Experts of a small language model: 523M tokens.
Below are experts of layer 2 (counted from 0) of a mixture-of-experts language model. Rows are named router (the router's row for the expert), up (a neuron's input weights, with its number) and show model dimensions 288-383. Each number is 500 + 50 x the weight over its row's rms, rounded and kept within 0 to 999. Numbers have three digits each.
Before each expert's rows: "comes after" lists some tokens at least twice as common just before its tokens as in all text. This comes from a sample of Wikipedia text that the model never trained on. Tokens count by the router's weight.

# expert 13
comes after: ".", "00", ":", "10", "–", "50"
router:524571540487509415541586405441502524516485496508494474549538512522469537505521452471570557490568472474557488483575464517535465395528488545495482520597437550535454423474480572581426599426574454548455547494562527515476481502503389494495477459437419528421507569477530586460453620433429497432
up0:569367497494600452439514527454475515484598460419530533466450473496540549431599504479553559465520550424500513467465497537448583422485537464563501558456490508462424496500420547488537453388510480492510462576465434457534464478507475496538500498519524460433545484478471452527442527381518433557
up1:463535497411449456574635485525360585500507424563541558480486455508481542352541502537481506512497447478533432572467558480475487429576513627486493574452500465522505451464532473486454515556373442447441520440511467526536433460525450577457536602505504507477448495547519503481437543478552460529
up2:507423492512461394478384452491579547450577481471489525451471543481500475443429365537475480504579460465563513587461580569393453552441479566570588402503523463464558551406552602442425505478460514428496429490460481495451465542554496623494543447472534418544513543460448446469452585503453508482
up3:534401418500443523539552432449487464496511615439574452479426524560497450473509588541546523528492580495537557508485521568525438519532515499514442486552547458540519467485405495513591497561463423541443466497447494544420484493529560444487509426452502407590551599416442531557567563445384456512
up4:472474473489624503420499528468504550560453491523561564493514565535529460499466440460497460519557458588567494514418567488495543534469506478546522500454528472380492462501582518565536576494586518445543537454475445535522440460508555529430568357441491447510502565500473622554499543537536509404
up5:526542435495503476513522483417436553464556505463504455494437554364422553511551534553503453514417441574457543369492556578516436434499484494411556576525526532565448482481497526598517437340454549500553560558523531529513437513622520405442567575513531485498475457490488423524580500517463443614
up6:478475389637532445510432571571552568482515589559510504528348523468519560515481489537495559498578540568491391452517510513465461494439527548501491524570412470547429578517551517489544539526542577462541588471509550527536501466521529487478557568608543537522423535471444482416480556625505517559
up7:453511475545484486407494521569493442527527531521411488541421452536498467462508497491364493541599427445550517435405538585418443405482468484542515485510572473512467413528497576481432469551521510556489616472537503472447534532560560427428463506548407433532469517504425537431530540463558512502
up8:547470434442515442469418459518477481535479480454603487586585506500589359488500449593452546562465548472602522473582497550526497548492575533527585535504560462482455483544490498528544442472525536519537547464354538499511446420536503539431492559525474457515515512449536523486484545487553482532
up9:525463519459540521426403571597449543565535426576528555520513496470479470580457620513583533463430500518460425505512436529442552500582553521520478517451416491451486553451552472489448442467471518512436494499463443527488482391590508475482478519539459429511457558499512512442487525582491574381
up10:495462537592506453446536465542423451393559526424502402596496482513490576464501485548425405576511535488472495548504519505478492600420535533535448515455492529492452551484503437552537462431457515545419429408604520515444462522570429534522518461571511435532517419461576508415463453402559639533
up11:547527505518419486461544456529491540457487447418631452492541588561518513450503446498595463396604523529414570515544534405478508524439525414437518558528569469385389504495423543408456454481543526452531476464481557495503497498397477499485471445430490534456530540522573533486449587522523437456
up12:541615481511604472458565498366539494422507591541493543545403564458553488522492485502523528467567526470589539450567423511540428522503442487513450442575512495505504461463478444519456534464501490491501497500622515559458578521567383506443526498506618542540504519489519530550492486494525618564
up13:610448521534437590467596492489499532491513426478457535455621555528413477393551523518520486489518471592518517441567559539494524415430497482498560401460508510491452549539551450362451509503550487395483453453500520513401611541611482507543408512549559461469392567489441535469491563574525425478
up14:436478589541450532463581431556441515560454496490545448452543568531553630502485465537476454513444495534599490543445453452510511498558472490566473461508450484584435534427534456464585445532480484500534488510524588565510473517483444539352415495574510498421442439470497461428566513487438564520
up15:432468486515469488503575504548511588473473437496524529483529421554603485579575486504515496488469576447474451509500470516484543501542597458516533489430489567566499510541483530502504417503462514511393532451566447478478431568439470458470451517489385481546470470465521440513601542535521612551
up16:547441530493445489536471559523475475565480499489490535443531538473504529578464468537482528508515484522501518576645537487582523536533468482498500456480456499568538493514499593571417446442480496492452444411509436471563496528513520593399483512565405404529490461598565462520430435444516518480
up17:502453463426533502575494435474543482431424561501500463402539560521522553491563510434477531499519551496440486520498448538537527550474468513465454424494436510534437489440454469467384547547454518605477470517523505484538568462500537494458510552519589441545400526514583465563512506679423358424
up18:531515498418601469511495546492468446483531480441474511519415580494444660524533580448483535556534557533534492486533591469453422482510419489535422504466529520498435528421436508486599374476510531454417464480497422486492488504548466490434470481469501455560493474556499519515418495504395466558
up19:540447535509491491448459485512515525424444494493421518486517574470457523478550513561602501409491522560521526483476490561563485485550610432501424459513401567483548542466508494460485493468544577557489466522575491454537379433470450486567518523446451583418484530565541556507543467561500538509
up20:511421444513529579500516488498557553488452500506418418445642501484546516410450401513446412490487530446536663559416499520565388532590461589469423471524438534514422503520461528425517461500449497531531464503492500477429497473601433650494545514547517498519459510445449499520541537398591618484
up21:471502467531499562525512517480488436517468523498522485508503450582455498548517503520504453425463485485545430475385562506423462491447514483505490529510465526556566498469508437495556484533473490504485534545492505526497490456429591551531476476483516549530506507591463476582421420558548495516
up22:506589518556426535537585415462494487566489442525463497517496450491617531564542515481507479562516525410530528505542523531465488589486511531488479606462521610512441469493496525466524512569518440427549536415476492465508472484362454531420496435545369518483532473482538525520415472474534530563
up23:425482493521567525475617499480453509534442421548538471492458559519480488524452503492573556453476425490495498524438380409430456545571461367501571366485480433498509571513531495574500480558541545520442477521456574546512606453543553527561562446464501416441465495461507517407453552453498483452
up24:522471523512527443611554476462555430560559482527544491497427453547483458512441500444474465477503567513555478477543516470344622418603476525458463488483459460508417528464537478457540488432440508449475504486587545386474534477428482559477527467474509543514533514446504492530429463514574556498
up25:522517465485586412448436468460468560563481461455491442554404423511546537505515510423521545508491473602399536588479527505501560498540571474503447467483537593428493535523580565535523472559545480472499470447473523434462492583461569576496454491530501565567527450427552425527493463443463511539
up26:533381531561460498425522477500468596582499498508473550480482464479604488555535514430474456487603480497480390490486587531321521494526460506473465546489483524560491531460494501459557521455543484464552460530532480448502541391496521478444471523474540409538496487500481516486410512501446548521
up27:487577549545424539527476408516512521520586549472478457576438549504489474453459541484505499537486522566421492442545503520552515519471471440523488529502555514536490597560532422489478525496399508563561456518456529474605533515527524520437498511533400550452485575460481589419497484479459484391
up28:554554598499529520446493513458501564546482421492392571439478507552499587474465577516485478506511533543560519532477471564484504433510488470521453484508592475543635524492544497401549378538510432516529481529465532505496472608506487523419444536516558536532519504416480449558451503462461528607
up29:552502514479401426471492546516484480476535492525420473494518470461506475553496470442439439424497485525498468546528545451404543486486466529380605490452490398467496415516411527513483565471534469395482462503500516517489450467478558581472460531563473496516463500501407442518520494420519484583
up30:472479561557537479439485439578482522511563437540489455541489492513519579437514501503437525539533597473566555477507511483500531496447441440461429488513495502494407498500486478593493459392494564449385446546528518463540490561507516442550464508476450435556387471544507464486476460531455424570
up31:390520515473543453508460537407467512476496537479418512512507569497415599566359548495518553432497384517549422529475522627495521347501470537530472534432428586558552536491476518446438501511417443523542501517506539536445512559488487571460396498556549559486485522633508507571591552590534451475